From a checkpoint of a small mixture-of-experts model trained on Wikipedia.
Experts: 32 GeGLU neurons an expert, a sigmoid router.
Training: a variant of Adam for the experts, 261M tokens, 3989 steps.
Below are experts of layer 2 (counted from 0) of a mixture-of-experts language model. Rows are named router (the router's row for the expert), gate (a neuron's input weights, with its number), up (a neuron's input weights, with its number) and show model dimensions 96-143. Each number is 50 + 15 x the weight over its row's rms, rounded and kept within 0 to 99.
After each expert's rows: a language model's description of what the expert responds to. This comes from a sample of Wikipedia text that the model never trained on.

# expert 27
router:52 46 49 49 86 37 65 42 31 49 75 56 64 34 48 61 47 66 57 31 63 17 32 47 74 32 32 79 54 78 48 71 36 63 82 67 49 47 58 44 42 44 59 44 49 70 67 68
gate0:33 74 46 36 65 49 48 51 72 56 53 42 47 54 44 80 33 72 68 37 46 32 43 34 57 20 31 80 51 57 50 41 12 29 59 54 57 56 36 23 16 81 62 21 51 57 75 57
up0:40 39 50 50 37 54 35 67 50 65 53 21 62 68 80 64 47 71 26 59 57 53 37 71 61 33 21 54 43 53 34 82 34 29 66 99 53 49 52 52 37 64 50 51 44 45 63 54
gate1:92 55 62 42 54 51 49 65 25 34 54 49 52 72 45 60 33 74 58 34 72 40 50 31 82 44 23 61 56 65 72 44 62 52 69 43 48 71 51 37 43 49 66 31 51 51 68 63
up1:83 68 49 66 51 19 36 27 48 71 37 45 59 23 36 44 51 39 51 55 51 60 67 42 34 53 78 48 54 38 39 48 33 93 38 48 38 47 37 48 46 40 47 21 26 50 48 53
gate2:42 76 42 51 64 62 34 61 64 37 67 43 37 35 44 65 46 55 36 35 99 44 39 18 40 37 41 43 64 42 52 45 44 51 47 60 68 56 44 62 60 41 47 62 54 59 33 44
up2:37 63 45 56 46 51 90 46 43 33 63 49 28 44 42 54 30 55 33 35 43 39 42 43 41 35 44 55 61 59 51 57 31 38 77 46 66 56 48 43 33 65 34 68 39 69 82 18
gate3:35 31 60 39 65 36 53 26 31 57 67 38 67 32 43 28 63 40 50 57 57 11 73 52 29 32 34 77 67 61 44 53 46 36 71 38 53 45 48 41 74 74 63 59 27 58 57 62
up3:54 54 57 28 27 55 43 65 40 65 30 62 21 73 38 40 41 52 59 52 33 67 45 26 56 58 63 39 68 34 62 74 51 34 27 35 48 70 57 76 25 35 78 35 47 48 43 32
gate4:67 46 45 53 46 39 76 45 59 52 65 67 06 99 50 62 50 47 53 46 56 50 53 56 57 25 44 56 40 38 52 39 37 43 46 48 38 45 39 38 66 76 65 36 47 68 42 53
up4:66 42 41 38 64 48 60 79 27 28 56 27 44 47 58 60 59 72 61 39 39 59 19 59 36 37 63 50 63 70 38 53 45 41 49 66 46 46 35 63 45 61 54 63 42 63 63 26
gate5:63 41 40 46 52 37 31 31 33 64 48 67 87 61 67 37 49 45 42 27 54 57 49 43 83 54 45 46 24 69 38 59 38 58 59 59 31 32 60 71 36 69 40 32 60 62 61 51
up5:46 33 69 33 49 66 46 36 59 55 64 52 55 75 62 53 66 64 38 74 27 52 30 49 58 34 49 41 23 72 49 47 54 60 25 55 58 58 20 39 25 69 19 55 22 47 64 65
gate6:16 48 44 65 78 37 58 50 50 45 50 62 41 33 23 17 20 41 59 38 51 49 47 23 53 61 62 71 55 61 49 38 43 63 82 21 42 44 77 41 61 33 65 37 64 52 32 48
up6:32 48 48 26 34 45 69 59 63 51 54 57 70 23 39 55 65 55 31 40 59 38 57 29 71 48 28 55 36 44 54 73 43 16 72 45 74 60 53 06 52 64 35 37 49 41 73 55
gate7:60 80 51 46 55 78 53 76 75 33 73 52 62 38 66 61 61 74 68 62 31 67 51 36 47 75 21 70 50 52 67 38 51 46 36 59 52 50 19 55 69 45 62 55 41 50 47 65
up7:36 57 63 41 49 53 39 54 26 30 42 44 53 65 55 55 12 45 41 55 35 49 47 53 63 65 66 60 48 83 29 61 40 76 60 51 55 43 52 32 63 54 27 33 63 57 52 45
Description: Word-final vowel endings. Final vowel or ending pieces of Latinate and scientific words, such as atrata, phenomena, margin, Delphi.

# expert 45
router:45 49 64 35 58 30 51 44 40 36 76 45 48 20 47 54 71 40 80 39 49 30 66 21 67 50 55 65 60 50 51 61 50 48 56 24 57 66 20 19 47 33 49 39 36 64 41 36
gate0:45 72 53 53 44 55 48 48 58 52 53 50 40 48 35 63 50 44 78 37 51 33 61 43 48 35 69 37 76 66 49 35 64 25 44 65 68 56 28 22 40 39 72 55 48 43 63 46
up0:47 42 44 93 39 58 63 56 42 50 46 35 58 59 57 53 55 48 58 22 80 50 47 53 49 38 49 59 47 33 62 35 61 45 60 65 44 06 09 55 70 59 16 60 41 49 41 15
gate1:52 64 75 36 44 52 39 24 62 62 60 35 70 22 41 65 59 23 45 53 60 42 46 46 72 44 41 55 69 39 57 37 30 51 17 41 58 64 53 20 63 44 95 56 43 85 63 56
up1:74 45 75 67 34 34 83 50 58 66 54 35 46 40 61 52 54 41 60 62 78 50 77 10 51 65 35 34 35 42 46 53 56 55 69 65 44 76 56 23 38 46 43 58 57 53 40 49
gate2:60 40 53 69 85 48 58 70 43 63 48 50 72 53 50 77 61 60 66 70 90 36 49 37 93 58 19 65 79 45 64 33 50 62 72 55 24 50 37 34 49 32 38 45 47 85 44 27
up2:60 48 44 62 36 61 47 44 50 32 29 51 59 46 51 33 42 43 52 32 12 36 41 66 23 25 71 41 27 58 40 64 41 30 45 81 54 72 61 47 23 65 58 55 47 24 48 57
gate3:64 47 53 62 39 54 71 47 47 45 75 45 23 69 24 54 60 50 45 38 36 24 64 36 55 28 67 36 32 53 26 91 16 67 39 57 51 49 37 47 44 56 61 52 27 40 34 31
up3:47 46 43 40 46 39 58 69 43 47 41 62 53 60 52 59 46 62 59 56 32 63 49 50 40 67 33 30 23 46 42 54 54 47 58 39 38 51 33 62 62 47 41 32 76 66 49 42
gate4:38 66 63 23 40 50 48 54 76 44 77 58 29 46 38 38 47 29 84 54 54 57 48 28 41 42 66 56 72 52 43 35 11 60 33 13 48 61 42 67 36 20 51 63 25 80 56 44
up4:70 26 39 63 35 66 54 35 59 55 35 54 56 38 69 36 23 81 49 66 49 48 37 54 53 39 51 27 56 46 39 60 41 63 39 78 59 35 81 47 52 44 45 61 34 32 58 59
gate5:60 55 66 60 41 21 50 53 50 58 99 51 63 45 47 57 37 55 51 54 65 53 33 40 49 70 61 32 57 51 47 57 46 60 44 41 64 52 63 40 28 82 75 55 48 48 40 64
up5:61 39 66 10 44 24 49 53 81 45 59 54 28 40 80 65 59 62 73 45 42 66 47 26 59 49 29 31 66 31 48 45 54 42 37 54 83 52 49 64 66 46 48 67 45 56 33 45
gate6:31 43 49 51 76 32 56 48 53 40 48 63 49 47 53 84 54 65 56 70 72 49 45 65 63 48 39 52 72 59 39 35 54 37 27 45 67 57 55 72 76 54 26 40 56 69 49 37
up6:60 58 92 34 56 32 42 33 51 59 53 59 58 31 64 53 60 50 43 48 72 59 43 49 41 55 63 42 44 48 57 60 44 55 58 28 75 40 21 65 31 52 53 38 43 47 66 70
gate7:48 63 38 42 48 48 26 36 11 82 51 53 70 57 49 43 66 43 57 73 33 38 60 39 46 76 41 42 57 79 59 57 35 47 63 45 72 38 54 47 41 67 34 30 80 30 45 38
up7:45 35 62 45 42 46 70 54 63 30 50 52 56 43 32 62 55 63 37 62 66 53 42 43 65 39 49 73 40 31 45 28 65 85 61 48 43 38 63 58 48 36 56 52 14 38 43 68
Description: Music and gene entries. Tokens in album, song, film and gene entries: track durations, credits, gene, promoted, released.

# expert 0
router:48 29 80 49 55 42 30 33 57 63 68 82 60 51 32 48 53 50 57 45 64 26 60 30 84 74 30 68 34 73 52 72 45 45 41 56 75 43 65 30 43 61 61 55 49 65 36 55
gate0:40 41 99 74 60 28 63 39 39 69 38 69 66 41 39 44 53 48 50 36 50 09 68 64 79 62 41 53 34 66 84 64 62 57 53 38 70 53 58 45 32 58 37 61 36 48 69 27
up0:38 51 65 56 53 53 74 51 21 52 46 74 36 60 20 53 40 60 60 50 54 28 44 68 45 56 66 55 47 37 57 54 37 34 41 50 67 71 64 38 33 77 47 58 44 45 48 36
gate1:46 69 46 66 93 50 55 53 57 67 31 64 74 32 48 53 38 17 65 69 73 23 40 51 78 66 38 54 52 43 44 36 20 33 55 65 66 62 51 37 57 53 55 55 48 56 50 80
up1:79 51 49 47 43 44 57 38 30 46 43 43 34 38 66 49 44 60 40 48 19 59 47 57 77 16 43 36 75 35 52 60 41 44 56 51 46 68 56 43 63 10 51 38 73 55 50 58
gate2:59 44 49 23 53 74 59 16 54 66 48 52 49 56 30 31 57 61 67 52 50 39 54 35 44 66 60 52 56 64 71 46 60 20 50 50 40 62 31 47 67 29 66 30 44 40 62 47
up2:46 44 49 85 55 51 42 60 36 30 57 37 68 48 63 42 57 35 51 28 25 31 24 49 46 55 62 50 52 55 40 49 62 73 39 50 37 59 69 38 56 60 35 68 48 44 46 44
gate3:64 21 68 79 51 45 51 37 61 59 49 70 71 71 32 61 28 38 88 55 34 36 36 41 67 79 44 51 79 60 54 32 81 54 74 37 46 60 62 35 50 55 59 48 64 55 48 24
up3:54 38 70 30 72 63 85 67 46 55 57 42 52 51 45 71 42 45 40 28 46 50 65 81 71 27 40 43 60 35 38 50 37 47 71 61 22 45 65 54 56 40 34 49 62 53 37 49
gate4:40 26 42 54 72 49 69 63 65 48 37 50 61 65 36 57 62 41 57 82 62 42 29 24 77 83 37 76 29 51 47 69 36 45 40 15 67 38 26 23 45 37 35 51 30 63 60 53
up4:23 47 42 63 18 64 47 33 43 35 49 62 24 49 57 30 69 65 32 47 47 22 84 53 28 38 57 44 49 46 56 68 61 63 76 79 42 61 36 87 50 44 48 45 37 45 35 36
gate5:52 47 52 66 54 56 40 50 59 60 62 39 62 50 35 41 72 34 69 44 43 62 29 66 59 64 75 42 37 67 40 38 71 55 68 62 63 58 70 31 69 54 43 35 48 54 58 45
up5:12 54 69 47 39 38 31 70 70 54 59 47 70 32 28 51 45 22 60 37 72 53 43 75 58 54 60 34 52 56 40 40 55 40 61 58 57 35 62 34 63 63 28 59 66 49 44 63
gate6:89 34 50 52 81 44 33 29 62 67 57 76 46 23 59 45 38 65 38 20 62 47 37 52 43 24 42 50 70 28 29 47 53 44 42 60 12 67 23 32 24 39 65 53 28 49 48 59
up6:79 66 58 56 34 44 41 42 31 27 41 57 39 54 60 57 52 60 48 27 74 43 40 34 55 51 62 48 31 40 33 81 39 62 44 56 60 08 59 80 30 31 29 41 36 71 67 60
gate7:34 47 78 54 53 52 48 48 27 56 57 65 39 63 32 15 48 45 33 18 76 49 50 46 66 35 53 48 43 70 44 70 65 66 39 39 45 41 64 55 29 38 69 54 62 58 58 59
up7:53 26 71 45 33 47 35 43 57 56 19 67 48 64 42 39 63 26 47 42 43 52 66 32 42 74 43 29 66 58 37 46 53 43 44 35 63 58 59 99 45 38 60 63 31 66 43 43
Description: Word-internal name pieces. Middle fragments of words and proper names, often in tables, such as or in restored, O in Oasis, Nov in Novicov.

# expert 47
router:48 35 62 40 74 41 45 31 35 28 44 44 52 23 35 57 53 52 63 45 73 27 44 22 79 53 59 73 66 63 72 33 46 61 65 44 45 45 33 53 72 48 83 60 40 65 51 27
gate0:48 65 56 62 57 42 46 34 36 41 20 67 41 29 54 65 54 50 64 55 41 31 59 57 57 50 61 65 66 55 54 65 43 48 40 47 66 29 68 22 47 52 40 74 65 46 38 49
up0:43 43 58 51 19 56 67 27 28 59 69 49 25 39 54 26 59 42 49 48 64 33 46 55 73 44 49 41 52 69 67 43 46 63 44 44 67 27 32 49 54 59 58 23 55 53 71 50
gate1:37 61 70 59 44 52 55 51 48 63 38 46 45 37 50 53 37 77 52 79 48 53 42 61 62 54 63 58 60 50 51 24 44 38 66 59 50 62 97 40 78 60 32 64 44 57 76 43
up1:79 69 35 55 58 47 64 46 54 50 61 45 46 56 67 64 60 66 71 51 53 61 64 57 65 68 42 59 59 65 62 46 70 79 44 23 43 61 44 48 52 52 53 40 51 47 39 61
gate2:15 57 42 66 69 41 48 29 45 47 50 51 62 45 48 71 47 80 89 74 71 62 77 48 34 28 66 45 72 65 66 50 51 60 36 33 59 54 60 50 36 44 54 51 55 51 41 62
up2:40 59 85 57 32 72 87 48 67 34 47 42 18 36 42 69 48 38 35 59 48 45 43 15 55 42 46 58 45 23 56 28 74 55 52 53 25 54 42 40 28 43 74 52 44 69 62 51
gate3:57 60 36 72 39 53 41 24 57 68 69 50 39 51 54 38 71 59 62 44 49 41 59 44 62 74 36 96 54 68 67 31 55 45 49 50 83 65 36 37 33 47 61 46 44 51 32 41
up3:46 73 40 52 45 42 35 46 58 77 44 32 24 16 39 28 61 26 60 51 61 64 71 49 42 59 53 67 78 51 52 26 69 52 42 45 55 66 50 47 58 67 99 37 55 52 53 57
gate4:29 69 63 42 78 56 56 37 52 36 42 55 42 66 41 43 17 29 56 55 00 52 28 74 62 76 54 41 47 20 30 36 23 17 50 61 27 45 65 59 40 64 63 59 55 68 71 55
up4:39 50 50 48 66 74 10 66 55 42 43 41 14 61 47 66 27 40 32 40 29 45 50 40 24 25 41 47 32 65 54 32 23 25 70 43 47 70 43 51 67 45 81 61 69 33 40 28
gate5:74 80 68 53 67 72 44 52 32 57 49 41 43 56 75 83 72 33 56 20 49 52 18 48 59 40 75 28 78 39 51 21 30 51 78 33 74 70 36 49 60 33 42 71 40 27 51 30
up5:49 65 53 33 76 46 48 37 33 39 46 50 36 50 52 40 17 30 78 26 52 89 47 17 52 46 44 44 50 52 74 56 41 19 50 52 47 29 62 41 60 54 59 74 48 43 29 46
gate6:27 64 52 33 53 67 56 57 44 36 44 65 29 45 37 35 43 07 52 49 75 17 68 65 65 34 37 59 45 41 65 45 40 34 37 61 49 44 36 53 58 48 54 55 22 43 23 45
up6:51 57 48 64 67 50 45 45 60 66 42 54 49 60 34 71 42 61 47 24 68 43 36 49 80 45 57 70 35 54 79 53 57 60 52 66 78 56 68 39 74 59 22 59 63 37 56 36
gate7:34 48 62 84 71 62 41 41 45 59 74 43 78 67 47 66 69 45 54 22 37 40 45 65 61 68 45 68 29 64 49 61 37 36 39 33 44 34 45 33 49 26 49 59 47 66 93 32
up7:41 38 43 24 45 36 24 45 47 54 53 46 66 64 46 63 64 46 39 41 39 72 51 32 16 51 60 78 41 50 53 44 74 17 37 38 42 30 55 69 42 27 80 67 38 56 55 59
Description: Capital starts in tables. Capitalized word or name starts in sports tables and results lists, like Team, Ind(ustrial), P(anday), R(hode), and in-table digits.

# expert 5
router:50 56 55 32 50 59 42 58 29 43 56 56 30 51 56 43 61 31 45 40 59 52 66 59 66 47 67 79 47 43 63 30 44 70 56 50 60 28 40 42 73 33 37 45 46 96 67 40
gate0:34 63 35 28 62 60 64 28 47 53 44 43 45 53 53 23 65 47 66 42 40 41 65 63 33 51 60 64 41 51 46 46 51 44 58 64 53 60 69 24 50 63 48 37 50 31 32 65
up0:66 23 72 81 34 56 57 74 58 29 63 67 57 34 48 66 38 55 50 60 49 42 37 32 64 54 52 35 37 78 61 67 50 54 33 35 99 53 47 89 49 48 67 64 46 56 50 59
gate1:55 59 51 59 82 43 57 59 26 44 55 62 79 53 61 52 19 41 57 27 12 50 59 56 44 43 64 47 56 45 27 46 64 29 45 55 31 56 38 31 42 55 58 39 41 44 74 37
up1:53 27 58 55 49 73 25 45 59 39 47 31 26 62 60 48 56 38 48 66 57 66 34 32 52 72 26 62 65 53 60 71 43 62 39 33 52 26 54 70 72 67 44 42 32 35 41 61
gate2:71 65 46 41 26 55 60 56 47 48 59 28 56 38 54 54 63 34 50 53 42 54 54 21 45 41 66 63 52 57 38 47 72 63 88 30 54 68 55 22 37 49 53 08 46 62 49 58
up2:66 59 45 57 52 55 44 56 45 44 55 39 67 47 61 28 37 46 66 61 29 60 39 55 51 36 71 70 52 66 35 26 53 59 63 60 61 45 60 43 30 48 65 37 54 71 78 74
gate3:30 30 41 69 50 62 60 50 70 64 45 48 51 56 57 30 38 45 61 57 51 24 55 32 38 47 63 71 71 39 38 39 45 63 46 49 79 57 58 51 54 57 54 32 44 50 57 58
up3:56 40 34 51 60 70 29 43 47 67 32 29 26 55 59 50 56 36 63 55 35 28 24 38 39 53 46 52 54 46 63 44 58 57 66 47 62 56 60 40 71 37 33 35 57 48 39 48
gate4:80 29 53 61 30 43 41 72 51 66 80 29 54 33 26 54 46 45 61 49 68 88 71 57 60 34 20 35 53 38 48 60 37 46 41 37 34 36 36 58 47 55 40 48 70 66 50 64
up4:54 55 66 33 37 30 63 49 60 73 57 54 46 19 38 62 42 49 48 29 67 70 50 51 99 81 55 38 30 46 27 64 55 86 68 65 42 58 68 62 79 56 42 46 42 60 48 65
gate5:50 46 62 48 70 30 47 58 56 39 65 64 25 50 72 30 35 62 57 47 49 24 67 69 40 41 35 40 59 37 52 82 50 47 54 79 53 56 47 70 48 90 47 29 57 73 42 58
up5:32 40 46 46 28 65 65 54 44 47 51 48 67 61 47 54 51 51 50 62 52 43 64 35 33 55 02 61 35 34 45 20 89 51 57 32 56 57 37 49 65 11 56 47 55 37 51 51
gate6:36 41 64 56 48 71 59 39 43 47 43 66 37 48 69 33 34 32 30 52 36 61 43 73 48 51 65 59 49 49 76 40 35 50 56 54 42 72 50 33 43 23 30 49 56 81 33 37
up6:69 29 58 41 34 48 24 48 38 43 46 38 36 43 39 36 71 50 58 54 48 58 17 41 36 51 49 86 46 46 40 37 44 59 58 60 20 52 37 53 34 43 70 59 80 64 58 27
gate7:62 50 47 27 57 52 87 31 56 55 66 53 39 54 49 34 59 64 56 61 29 20 43 47 56 45 61 58 55 60 57 47 35 50 08 61 62 45 49 46 48 52 46 66 21 57 56 48
up7:30 69 24 75 61 54 44 64 32 57 66 37 83 44 53 67 55 54 74 33 61 39 35 36 55 78 35 33 45 70 37 46 30 36 68 53 45 65 48 44 51 66 56 76 75 55 48 74
Description: Table pipes, word starts. Table cell separators at row starts, plus word-initial lowercase fragments like met(res), ch(apters), t(eenage) in sports and media text.

# expert 25
router:46 57 52 50 89 52 64 38 45 66 72 82 81 39 65 51 55 60 53 22 83 55 67 42 68 60 50 75 41 70 43 60 51 36 61 55 57 38 58 52 58 60 41 20 42 56 52 48
gate0:26 62 80 80 49 45 49 48 44 67 76 48 81 59 47 64 36 48 47 49 66 41 56 40 60 50 19 51 47 62 39 58 67 52 61 65 58 50 84 46 68 31 47 62 43 49 41 43
up0:16 74 57 47 53 38 54 33 38 58 64 85 62 46 35 27 37 46 40 43 42 52 61 40 49 50 45 61 78 56 33 42 54 63 61 38 66 54 39 16 54 41 38 48 78 39 65 88
gate1:63 62 52 65 39 77 59 38 38 57 34 57 33 34 41 50 36 43 52 33 59 51 52 49 94 75 84 37 53 83 66 85 60 54 40 74 84 62 49 50 55 47 52 57 47 57 51 41
up1:52 38 52 41 46 53 54 48 62 50 66 63 78 27 45 32 54 61 37 71 50 53 71 53 48 45 47 50 40 51 38 66 56 58 45 55 57 48 38 43 25 74 60 56 62 52 80 42
gate2:36 48 60 61 65 99 19 50 52 50 67 46 43 16 48 31 70 57 55 33 70 44 51 56 57 63 60 62 39 45 68 43 53 36 40 62 43 41 61 21 47 30 80 58 89 62 41 52
up2:63 70 62 49 43 69 54 61 47 48 40 93 81 51 70 56 53 55 45 40 50 50 35 19 48 59 54 31 54 55 58 43 44 72 55 09 31 49 10 49 59 17 74 47 44 40 46 43
gate3:43 32 49 85 48 33 46 46 37 65 68 56 53 65 27 51 36 33 38 46 47 61 53 55 54 23 38 69 49 36 45 68 59 51 45 45 78 18 82 57 32 33 75 39 64 59 43 52
up3:46 54 50 37 36 29 70 43 44 47 37 29 58 84 55 65 31 62 52 54 66 46 33 49 54 56 41 57 29 58 55 41 58 70 31 61 56 43 28 40 78 49 43 52 32 44 80 51
gate4:71 35 35 52 72 69 44 61 28 73 74 48 62 40 48 72 29 48 66 45 50 77 53 40 55 58 53 47 76 38 43 59 54 84 44 41 71 27 46 69 48 47 48 31 54 51 53 00
up4:54 64 45 51 67 62 50 22 32 72 73 56 61 72 75 60 54 39 53 42 72 60 69 52 66 56 35 22 77 83 40 70 45 59 75 55 36 46 25 77 53 32 59 50 73 50 49 50
gate5:71 68 55 56 57 44 43 36 42 52 62 57 78 45 34 41 52 39 32 53 81 44 55 25 66 61 35 59 42 81 55 49 49 51 80 32 46 54 61 19 65 66 38 43 59 76 54 47
up5:14 43 63 44 33 34 58 56 50 60 37 51 31 28 69 82 64 67 27 33 73 46 54 25 59 66 64 54 31 42 88 46 66 60 43 65 59 49 50 70 63 68 57 36 51 40 18 20
gate6:90 43 64 30 61 58 75 48 57 49 49 41 38 33 34 51 71 27 58 49 62 50 49 44 57 87 79 61 54 45 68 63 52 57 47 67 43 50 52 54 51 44 68 44 49 49 42 37
up6:56 44 45 56 55 57 43 35 50 44 50 34 23 39 59 17 68 41 59 43 31 40 61 58 56 23 49 70 47 52 86 22 55 29 56 52 32 55 30 70 57 56 67 52 30 48 64 20
gate7:73 66 61 37 47 65 60 60 33 64 44 68 45 63 50 32 44 32 50 35 48 44 47 54 51 49 87 75 29 45 37 69 35 63 57 63 38 67 47 53 52 52 49 52 69 67 43 36
up7:59 24 68 39 22 28 39 26 41 37 45 45 49 45 62 57 42 73 52 63 55 53 63 32 41 39 21 70 67 14 47 70 48 56 34 47 31 50 27 47 58 50 57 50 57 45 43 42
Description: Name and adjective suffixes. Endings in the middle or end of proper names and nationality words, such as -ian in Cambodian, -g in Göteborg, -o in indazole.

# expert 36
router:48 63 65 58 80 42 38 43 20 62 59 82 47 29 35 78 46 40 53 50 68 36 36 45 50 67 46 42 43 53 58 29 45 55 38 17 35 33 56 48 36 50 72 52 44 91 71 77
gate0:17 37 52 56 51 45 24 41 68 51 25 48 35 49 45 68 26 69 42 82 16 28 44 72 45 69 45 43 38 43 56 54 22 46 54 45 49 42 46 39 82 40 31 50 49 49 60 67
up0:53 55 51 71 60 59 67 45 80 59 28 66 64 47 61 52 53 56 64 57 64 29 47 12 47 53 41 51 33 40 61 24 64 76 51 06 66 87 60 41 56 23 68 48 52 48 34 73
gate1:40 72 54 55 45 55 42 16 21 38 43 57 55 63 35 59 56 33 37 58 70 23 55 32 56 36 59 43 30 48 35 46 47 57 63 56 49 76 69 56 58 87 34 45 49 36 56 42
up1:26 80 47 25 77 48 23 42 47 60 79 28 53 55 46 53 55 39 38 71 51 42 42 48 59 70 36 37 43 41 38 68 46 48 51 60 47 54 53 59 34 55 85 85 38 37 12 48
gate2:48 49 69 42 59 36 38 58 44 59 43 66 77 20 56 78 32 45 56 69 89 18 19 39 75 54 47 41 62 53 47 31 41 46 33 53 47 34 63 66 80 54 24 45 39 64 69 74
up2:65 43 38 51 33 54 30 35 39 20 33 51 68 44 75 62 51 50 63 28 54 59 56 82 54 59 56 54 54 62 36 29 39 42 54 21 37 45 35 45 48 75 37 49 53 54 52 87
gate3:49 37 39 37 63 56 50 41 33 42 60 43 39 51 45 58 62 41 34 45 36 17 27 48 37 37 61 57 93 99 56 66 43 50 46 19 47 50 38 52 39 54 61 61 49 65 54 68
up3:38 38 54 48 36 43 51 46 65 46 37 63 54 17 50 61 23 80 28 57 79 66 43 66 72 52 56 53 27 25 39 61 49 69 62 81 76 72 61 62 61 67 88 63 37 50 46 57
gate4:59 51 25 64 44 77 33 51 39 75 68 52 35 31 47 61 44 20 65 27 88 64 57 59 61 60 31 54 33 63 34 57 47 60 48 57 60 40 79 31 57 54 65 48 20 30 48 54
up4:49 36 65 47 44 46 57 35 54 59 59 42 39 41 25 29 64 54 47 43 46 45 88 74 56 76 66 38 43 34 37 42 45 38 59 83 67 65 48 60 60 47 36 51 55 50 64 23
gate5:40 31 56 59 33 45 44 30 69 52 66 68 85 47 45 56 41 23 47 58 51 52 45 71 75 77 40 62 55 44 61 25 37 52 66 10 65 52 38 64 56 38 15 43 63 55 56 74
up5:55 56 22 45 65 28 59 67 41 42 43 43 27 50 62 52 76 67 51 21 39 46 74 38 55 26 59 45 45 08 61 48 50 72 52 53 25 35 58 23 50 56 63 53 52 48 51 51
gate6:30 58 51 33 40 58 30 29 39 55 57 81 59 64 26 69 63 57 51 32 34 54 28 40 61 41 27 70 48 45 22 36 33 59 44 28 53 31 75 61 49 07 32 53 51 63 56 55
up6:52 50 47 74 40 64 66 51 52 55 54 38 51 63 74 54 84 73 32 63 62 32 60 60 55 32 46 44 43 73 37 55 72 42 64 60 69 68 66 42 43 56 36 50 41 41 14 40
gate7:27 66 65 48 48 39 68 55 49 72 51 24 69 24 42 48 40 81 60 60 35 31 44 59 62 50 62 61 43 53 48 42 26 53 63 47 48 21 61 47 52 83 45 34 55 57 67 64
up7:24 46 44 30 32 35 62 41 73 54 42 52 43 24 70 52 48 62 40 55 62 39 55 50 21 15 46 59 41 10 53 22 56 42 44 02 53 40 51 47 57 69 36 35 59 41 39 61
Description: Capital F, abbreviation letters. Capital F and S inside acronyms like AF, AFC, month names like February, and suffixes such as -ful, -if, -ian.

# expert 53
router:39 71 38 57 57 50 17 40 15 66 51 39 58 30 44 70 49 65 72 41 77 25 40 48 65 57 39 49 28 68 39 65 57 39 52 48 36 28 41 31 37 30 60 52 37 75 59 77
gate0:71 62 46 64 48 49 64 46 55 49 53 27 45 38 13 62 48 58 63 32 42 59 38 46 47 61 52 60 23 33 49 54 77 34 58 50 39 45 42 55 61 46 53 45 34 63 68 22
up0:61 71 39 50 42 57 55 32 46 60 28 26 35 24 29 72 44 40 59 39 41 58 29 52 38 53 55 46 43 46 49 55 82 53 82 61 63 32 49 41 64 37 48 50 48 68 93 41
gate1:55 41 46 43 25 45 49 41 38 56 91 50 63 35 46 83 38 54 44 52 48 27 52 50 31 62 32 43 64 39 47 51 42 48 28 23 68 62 61 56 60 53 55 54 46 77 28 64
up1:53 47 48 45 60 53 38 57 60 39 63 50 42 53 70 24 88 59 71 45 71 57 44 41 52 46 52 58 57 47 40 55 27 74 41 70 26 37 45 22 47 40 39 38 39 81 39 45
gate2:26 16 44 30 65 50 62 43 47 45 33 88 48 35 66 49 41 30 38 46 56 24 69 36 61 37 46 62 64 35 46 56 63 36 74 53 51 27 36 83 22 35 74 43 22 57 46 55
up2:55 62 49 88 39 72 22 67 30 63 71 24 59 47 58 39 64 13 25 80 41 53 59 60 41 30 29 42 45 76 61 36 32 78 45 41 49 70 56 50 71 76 20 64 63 40 35 34
gate3:41 67 48 26 70 33 48 27 44 39 42 62 58 34 56 72 46 22 74 45 75 59 39 77 49 41 65 49 74 61 29 52 43 46 64 52 69 50 62 33 56 44 33 66 50 71 80 50
up3:71 44 67 66 44 65 55 75 49 40 59 62 34 66 63 21 37 54 50 38 32 38 72 63 57 66 62 58 77 75 67 25 39 51 62 38 17 54 48 62 57 39 46 60 60 37 43 23
gate4:56 69 55 50 41 36 55 43 55 41 58 55 21 47 39 39 67 61 81 46 48 45 44 56 40 45 82 48 44 43 61 29 45 52 20 37 47 60 46 64 42 49 41 50 35 39 35 52
up4:65 30 54 88 66 53 37 62 55 55 41 74 56 37 41 77 38 28 66 86 62 22 52 36 60 58 41 52 30 46 52 37 69 56 40 04 66 34 45 62 66 79 57 57 39 52 32 52
gate5:47 66 40 56 58 54 34 45 46 30 76 57 20 39 58 35 49 58 26 75 55 29 38 48 36 64 42 72 31 55 58 36 50 60 45 33 80 34 14 72 43 51 46 69 54 72 37 64
up5:64 59 41 53 56 42 43 63 64 35 53 46 38 45 32 49 59 53 47 45 37 58 21 66 47 67 35 51 60 49 21 27 56 61 59 47 38 25 46 56 53 52 40 61 74 61 77 33
gate6:40 49 52 63 37 28 26 40 52 72 48 80 51 93 59 72 44 32 37 46 36 31 52 22 44 68 46 54 27 39 58 39 37 34 48 63 55 50 39 25 50 40 59 75 65 60 32 62
up6:63 42 76 54 25 56 62 43 54 82 56 58 43 60 51 47 42 42 52 50 26 67 39 66 38 43 72 42 30 51 59 57 51 67 71 68 45 59 46 52 56 60 12 51 53 53 60 00
gate7:48 43 30 60 72 58 44 45 33 52 62 92 85 49 67 75 17 30 18 52 75 37 53 44 93 76 46 36 40 48 48 56 33 53 42 48 78 39 77 56 55 51 49 48 38 60 59 44
up7:67 44 31 55 49 54 44 69 43 77 45 49 33 86 49 49 51 68 58 62 46 58 54 53 20 52 64 42 48 46 39 11 68 21 24 45 41 57 53 43 37 42 37 58 53 55 55 57
Description: Foreign name syllables. Syllables like ag, ak, i inside foreign names plus capital initials S, M, Min, Sup in names and titles.